Experts of a small language model: 22.2M parameters, 128 GeGLU neurons an expert.
Below are experts of layer 8 (counted from 0) of a mixture-of-experts language model. Rows are named router (the router's row for the expert), gate (a neuron's input weights, with its number), up (a neuron's input weights, with its number), down (a neuron's output weights, with its number) and show model dimensions 0-223. Each number is 128 + 24 x the weight over its row's rms, rounded and kept within 0 to 255. Numbers have three digits each.
Before each expert's rows: a language model's description of what the expert responds to; "mostly gets" lists some tokens that are sent to it at least half of the time. This comes from a sample of Wikipedia text that the model never trained on.

# expert 13
Description: Prepositions, determiners and to within time and place phrases such as during that year, from 1974 to, at the age of.
mostly gets: " who", " this", " during", " about", " until", " these"
router:125154109096122101100082111134107148103108105111132151145118148175161144153116112094103119111124158104127125119109121133099091129131165140128147110136126143087156143140146149120129138137140139090146136120095113125160143125094141170165136141109174157136163121157184101149150178120159118147119166134139092110128112140143097146171137085135128147120124084099123118125174144192121154090157141134141160156122134114126096107114140112112109115124093136138110110148164128111108140087076157095142119115145103112159141165103117101119168093154161120096115113119105088149118083108152122161177110124118144138145148096118128100160123178058099140159103105149111162091119130117123117146116
gate0:095093124125130143113144131149123140121164139127148141153069103114123175097129148138132128130148143169131089158128128081133150101132100130130106123124145102161141191147119112166116131118154125123144140168125100140148109122155142134126131120112161138118102132124133117095137093119090126114117078096128095122123135117091129132089090118138089148135149114122106173111141143091106146162142142138129157133099142107100105197088147088183178104139118137108107117080139128128117084153115118112145138115144127127110110094124180109181127134163134141117099126120149149145109058150157135117108127128120104094134120089168161164093141108130133138150169128117114141159186150096171109115161
up0:132072137157143138109112154130119106127115114141134137203089146125125153139095138145118127074111161156110108129138119120120137112150148126154152136154118108139146171147103149128111141123144118134153126135111108112087139120158117177137094145074153119141096123140137126113136135066136119155122095144105115122162134131128136133117115109142118091146130138124148117097144121112101149176154140143159165158096185090085120166103148101175158150116073140073103128086139166163108106139098121103136106086169132119138127141109160085144115104141144151105149113104143141135062119161158118127134099116079135129134142085109166109087120156138101154154135131163132150148159147144144120116138
down0:145115128149112104159158154118109083109142145132124098138124089125140171142089164112124124052143139125048085107148138148140139156122120129130075112122119125138132126152107114145148150108103166125119142113127163141130112132127112088109102097161087158124123111118095116145111110128111119122109109124094172115147163101110161103130101157149101111124117145077165143107121154112124111104120124115121129154145128125144105120101124124098182112131111197090124162085129164157103113131112135150137142135104124115166129133137138112127071110111139121188132111131108116148153134157123082134111104101132169111075116125120129124119125107107116167165092159130124144082107159083125152077117

# expert 14
Description: Short syllable pieces inside transliterated Japanese, Chinese, South Asian and Middle Eastern names, such as Ko-shi, Shir-ō, A-ji-z, Zan-jan.
mostly gets: "hi", "wa", "bi", "hu", "zi", "ji"
router:170118103146138136134107143171126129109115151152102100113124085119162120117098127143119132146124153141127118108110122110094127118087104149117143146125115144128083083097130181116126144122129140173102115089138181159149149149129105098122156114135086136165127166153090130124142109127147148130112146078164129118096107150124168142148106131128106134082135142154128106085091084142137086098091132111141141113143122151121136107134118081105132112128208139133170108133133120153163108109124116074101158142143163152131167133142144170158137166099125144116100138132095126089132175100087117073117133146145137115147143159175119161163129126167093136098155128124138109100140166143129135138135
gate0:097081099110147145121125079159141163141133175099125140117127138108101150127117164102145104131144149172128108160141124072118146160114099139107143134104115122134141136163141119190129066131147122138141157134114128186165120139164180110122134106118152136137121121131089126072145096131107095143139087128141140121102121111172122133099120153139127164101093134117132170135157119131114139143143109142096106118135109124141152161125097131155134100099162152159134101110124095110162130152116145093124127167142154141107106147061152130146139112108114120129131150142140132164164116101121152111167147126111126132123119106142148179130131064132130098084120111123128139173165160076128110140073
up0:118130149170102135090138117117121081108124102160124139166157144110138146142102120129118124111124128141112106131099147112137148126128148080157127117137179124128142158135096129107108128125164116117162103148087113072133132141124097120112122126131112114116118141141143132145121201111133138130151138107128116164174143138114127115122136115128111067125165114131136096107148150131125095184141148146154164165101144062106129120125156126127122165137108137085076122152098158145081129141119118148119108100129128107134123112152153088119104090113167127101155107135145106094087104169154163137095086150130116112115153140109114117081131199155165164160137146132147143122112125195119169123163
down0:120129114134125161172160085131128091124141125095104127128131071103151139145121088112168174160179152101093116114132146101172099148132128068140126114111149174115148125183126123157097148124114133132077107159111118132163131129141102103093145119148139149125092105135107097112091140137132184152098119131108107139139131121125148067124115098100178103152157130141117129111146150105114121117143152103075106143113098106092139129104115148117138102149114139101144132134160066089069104129110139118143131118143130125140110108106159099100139109142095102150102102124106123168136119145127107099112186150139124098095157129097110131140108128101141145157107140147120096124141119085131160120141

# expert 3
Description: Digits inside years and numbers, ordinal pieces like th and st, and count words such as one, part, first, third.
mostly gets: " one", " part", " List", " third", " First", "th"
router:092156144092171142102148130109145139144110126125172081093123131116092106129174132134098146106124115154128112105085152120146120102074140109120114112129119118122148118110077098122137127124127173173147083106126125136150148110170122144093100145151146145133096068163120112141083086117109139096120100114123171110100172125135114154116120132110086139153104174099130114118141131105107102142132119145128132144146128154088139167137136124132144143113138151110155152141123183123116091117145165100165115129126097113088098148093151147096086133149133147130121142132150088121116132113141099141138144116100126127095117159133122170083174102076154160142097135090141106097138109125091091081139
gate0:083124140099132132114106123167076125162158119118148165157111156099116151090120109093118103115126154144100108162143136083127124145078080124102135116134121117128151160114166108178127110100149122130128142138115110145131096111164125136126102134159141182083126124148138185120134116138137099111131062095098138089142129090102140128091120086124113152092132144100119129103140152146123115172124151115095080108151115125123135131155108089153181169120133126143107140109137138141123088136149113110168134159131149113112125141100197168167113123162105114098118139134120171192105151115116173181132142146140133142131120116129141131137132116101117126152114116099134107155158105155129148112137
up0:111083136149119156096128122138123090117139163141135128200101169097136109170137124114113144083102139127100137124107133149094159143150111146140109128126125106150170158121107135116152142126178128136151089132121111079133171094161100136136148122107082155161126117118134101139154159090136145133153110116157133119169114118126123130115127138140130104136159099122114094107102098139131089185153132150177130133144138083118107126122157083150102170107089127106114129116119155142121148131117129099097122111164137135121179148110149116085144071132177119143155139110089144156136109175119136152171145163126140134102144122104148165079108151145148162127151129136158079141103101147136133118090
down0:147100136116133111138148134117106117171121149106147137128134070148101148148094085125145190107100122154090109096125108116149108196156158131183136170100115136129159140137116094156113127127135141144133089118116143150148131123153113130096122148129095127163092120132085117146109114158145172187151086116122127101156135131107153139142111144134139106118151157117157139178129147125124104146177100161085115126163104071111095130142138133142139159145147136098118157107120125137130122143148145106143106134108142132141148158098155084087085144127141123180142134155103143174114152143144103145130180128150145128111113148140153164160108088090169147148141128114121116106097132104115170109137

# expert 2
Description: Middle or ending word pieces of long Latinate, technical or foreign words and names, such as synch-ron-ous, philo-so-phie, Cauc-as-us, and "born".
mostly gets: "born", " born", "ces", "á", "lea", "colon"
router:154099157134115127135183135136129125108144124145157105112086104146119125146130144126092108142128111095129131133171114149114118102123138145176122124112128140095089150100103115130129133084106118139139185107153110127122083134115127088094170174136049150094140125074099098137115107137138110141111147146116117112090127125120157168149106137151149131149112121122105143136079155121161152121117158102130102148162140118174154121088138095098154088153138178136196124123147132131123191091131130097114108145127131097115104106127111136099122157141139079120134139133142136128145106145114144104058138151159133111174153136138123151122125101139143128071125118151089097162099136142139133129134
gate0:082092115134115116131100136146152186151152143122124120084126097124083149096103125107134136118170183161106111182134129120141167130090103159107162126104131086153142176129138118159126104120131100122115157138130097149167115130117165131136120147142140130089139108104129143086118125112107075151120138105149130119112121111180153126106132109133111126090113120128153138122130140139139130183130114154157127100163081123128169168126109122142162114134149126162118110169102065139131124149124131114122108150148158140116106109089160101142095127130122125132128132130145139131139139102135147097147099133151145077149163102184163147143143101167160143162167127167104124158136139083140123134060
up0:130107145139104146085145106128126075126106126121133120167141171090116103155125160133128088082091133112111135137114112129128169134142127120174092140123128126146148179121090186114093101114114102121131118130107122107108116103134084134123111133125125132163140133127130116132132162122146128160162127115164204137155145115121118131109150148168147090173148125144129117158152135140101133150175147153153142154104168056136127121149177101131138164081082136111122104133130191148123149138121159138106141107140132148093138120154171093089111089154158093098147123136134141122117137163137150171148151135105146155105137095108131122096106130138133138139161141156187116120139144149108160118128
down0:097148108168130113151129169113110119153120137115144149117122070132134141108141074146173153096111153095090122138134158121124119160158137125110114113125181159103144148177127112145097103110134122093136142145122118166163153133114104143112121106151141141170076138117121158081119112150119145160131146174122105128141099134105125127126105160144164100141165136133159112121155161112108135103136128129089133147120103136132066090132141154151134124136137148079134169120132098087058121117124160114135112151125151086161126119100128065113125144094119094112129100139096131178111120171161079130154173091150125130091137149112122136123121119113153113146118114097161106118146113118112153110160

# expert 4
Description: Unit abbreviations after numbers in infobox and geography text, such as km, ft, m, mi, plus location words like near, along, located.
mostly gets: " km", " ft", " m", " near", " along", " located"
router:163111134153149081127165163128127107137140140115137128143146141126144094073141153142118153106121137144130133146201129098116135155123124119153193124141151119147107141134134164136094131106159135093123133127095143121121133124163161167079120143125109128139136091111094183154100085127143149076131111110120124140132095114157134128117129131171132070115097124123107110117157142126123124116164124140133149114122152096110151109142080154092096127056122155129107152158093149110139119126097127192145120087129129172124106101134132115078113147134122139137150101134164155135091121100164145123141100113179116180131136086109137081130137140133131128184146148142104131135142139094110153125133
gate0:084117105112149121109141075168143120148136122109120144116136144094077153082140149144143131109138147189120080174141121073169185155090110085090157091114123109181167187136137118182092101103165093106115159126133109161115109113132163127131130131151130119147152124103092127130127136098121135128120135123142121134134111097170143146118127092139082117112140106149086143126135121124124117116119166109145134149161134114102151139157104118170154147126149138163102138146124116125111147086140136111147116130118107125104123114150163124147075105177134115119129111116163145169128115140126130144158159093130087123139161112126163163104100098139138107139169137127145128164171135129147120099125
up0:092096115135154122096112114123125110115104138147119132204173149112103133140097148135122106122077155160098115130100146109138169092138090116183117135128151120153158127152091117095118149089176131153149094129099153120132127111144131152109144142082154117147128145134153112116137160100127134136128100106136111123122134132131101143131152104183129113137151154114136114114160101132144125163124145140140141134125166062136120133151141135126168147126111150108080100105143137156073153134117104120147116099160126115121146118121185109118123113116165147115149122125115135169133092192176142171152097135113110115127160121123148142085118148146124167147136150161201120094150124166086119106109
down0:116099112181140109155125149135110124164132140102137113100168073110124117119141115127144152130143122100114128154113110114108121192163144094103147134138134160118137132173107146184103137090144128155116163197108066179168148111150069128097123130149117145165070105166141152145115130149150138170120120138122152124116137136102136093141107118085135116155143121141139133131109182091121177147126092093048138128136093139135116146114137139136136161130134145137144140127132125094142096141157136116123116156093135134137115135100146081104149129084156123123123115145136139128130115117115078107151177167125089138111115129111096129153094101126164151144122124123140123105149128112125133111155

# expert 9
Description: Articles and short function words such as the, an, on, its, the possessive s, and al in also or Arabic al-.
mostly gets: " an", " An", " Al", " on", "al", "l"
router:122144104108104126155124130135074159154106153113171161138144165109135140116057148114155097076159102116128148080126132127178117160136172152147109124134104178135157087134107137126085183123124131145151121118133144135161117126142102110141124095098117136130145137132132148141122186161147142123177151110123108103116095156095130130124157141110130141148103161125138105159120169170146145126119168128100129116102114058110150141153164100134143134116122112144096077118149120124124119160161155123117157112116130124150129118165149105107131125162114129164147137141114133144128187149147101163123139127119136108138149092132125101140145182064104104124137117094187117126119130086123128129122
gate0:071108143090138179133150131174109135126160108112176146121114136131122136123144117092114103146135129143128129154158098075118123152105074119104124121087124083138154131143166111146142073116107145127147118159111100156148120152134146108125132169121126147128122108140146067076139089103107136133141134136116132121080116102141112105128114132113081130134138135109107137146171110142103117103132146158126099086145118143133169140127140110172178141135198142175133135145095062116141124170127164141160115118116129084123123094062142141148129126158134129122087170121116124178145082122139154135113118107133086119158126105118125153124124086123138120148154121136167153133114138138112119117112
up0:080094163160118158078110130123136125151103098178155122156129184110119106158114171111117105102136150112088135118103119122116158132155143158154073122110095119185164131082123143149089139111167124148124124121098133109118101105153121111104099113085110136131137143131115116137152185132105131141146111093155160067125137122121116140123140142134143106139148135121116142115137118166114152132132158147111167144120121082141130103153127131153116174145126167079110132084145163133133156136104132149175129087143158105105118122108174089115118087142147150125121113121163149143109115168127184138135103135152167131089141113089137091101142172141145126151114142153149157154136113125109118122109
down0:126130127160138093114176109126144116141127145097143142132126110141147133131135109126144181145129140129117110165167098079089132150147140136111138112159141157103098145166079120114123087139108148128110103141122106114145125138102126161130156076204126144173119141119121139146102111134158162127104140142094103167116136144116135118148122179148158137158131155129114133118129165093107131116161108086100099157129162119155096103108113124132161157132133181127116136074111163135135126097147126103100167141118170138140119113085138112088099104111097130091123140146124145157141105175099096093091127179169138101121088110124125168160121117142146114140103120088152111103116169113147109165158

# expert 1
Description: Nouns, verbs and their suffixes mid-sentence in prose, such as used, known, released, edit+ing, commercial+ly, awards.
mostly gets: " use", " used", " known", " released", " performed", " political"
router:086108165215169118101153112129167133121124125129096131144159146122112123107145124142182134154144126139129091160158092112109175132122143108099121144122133119110137173148106110124127080131131151129149124150091087128152108152139142117131089167132136122105098149100125095115125118136100123149103121090134126153138125113107065118151131148121137084113147116146104123129230157139124148146150115120098122106121114098140135119155107154149123105103148183114117132127128134137113102125131164169093122104149099113066126128104133108126189139129102116087118134168122153169151119145140118135150147122109107140151111151130161135109084098140137097156130130151164096166117134140153104136131
gate0:122095087124125103081133135149122120132122132123157124139114163118109148121116132095149127147153165154099107142165138086130161142078104098105159131127150105126148133077131076135137102100153122134109128149135083148153099144159133126142108170097159129116180149113112096097124121135112159157138125093116125135117095092150171148108076117138129112113093136150118159141150138130127109165096152110112150110151134105101130141117116122193159132097161129191117131113097120126132092149133123091135111118117134106085099147124178113102103109142145147084107145132128132158172089093151171121124104113144148120156146115116123143091138091122161129157146094159155087133149154090149114093086
up0:115109128139145126091126173129104102117140154157129106206141153123126146161135159121133124079118137157096133112126162119134149124117110094143110129132125104174144148129096143078110131071154112143147103176102129073102104108160111150131108139093120103171144130131124104099167176127156110146111124094133139142147107103100121169115152151142109085112117109118153115107134124115144125176111157167151155132145185081124118130121150106157125157136119139116105115090107152138147170120111126119152090102118146130125127123147169111123083093100153144102134128121135166108111101158118171145137108107100152134147161113108156139089107120123127148154119163144164105120125134184110157129073
down0:109105104155146101161140127138137137163077124104121140081126066157110166104120095123158159143118148122077102117135114114092125137165154117121131090134113180092152138172092107162121084096129121141120137161131121171172155105172092121118170132149141138158085133108124152135087143138115124160152140147126096113113131120084165094174092146155161123146135155145150148151122157079133120087128125121060150139132115112132113085089149110137135099136139152113123131136132116110111101139118129124118156136120138139156134104108104093092146132102133089138120101118167107134127152132162123133120123126139096108099104173129097170129124113116178111152154136102141142123145162084104133130152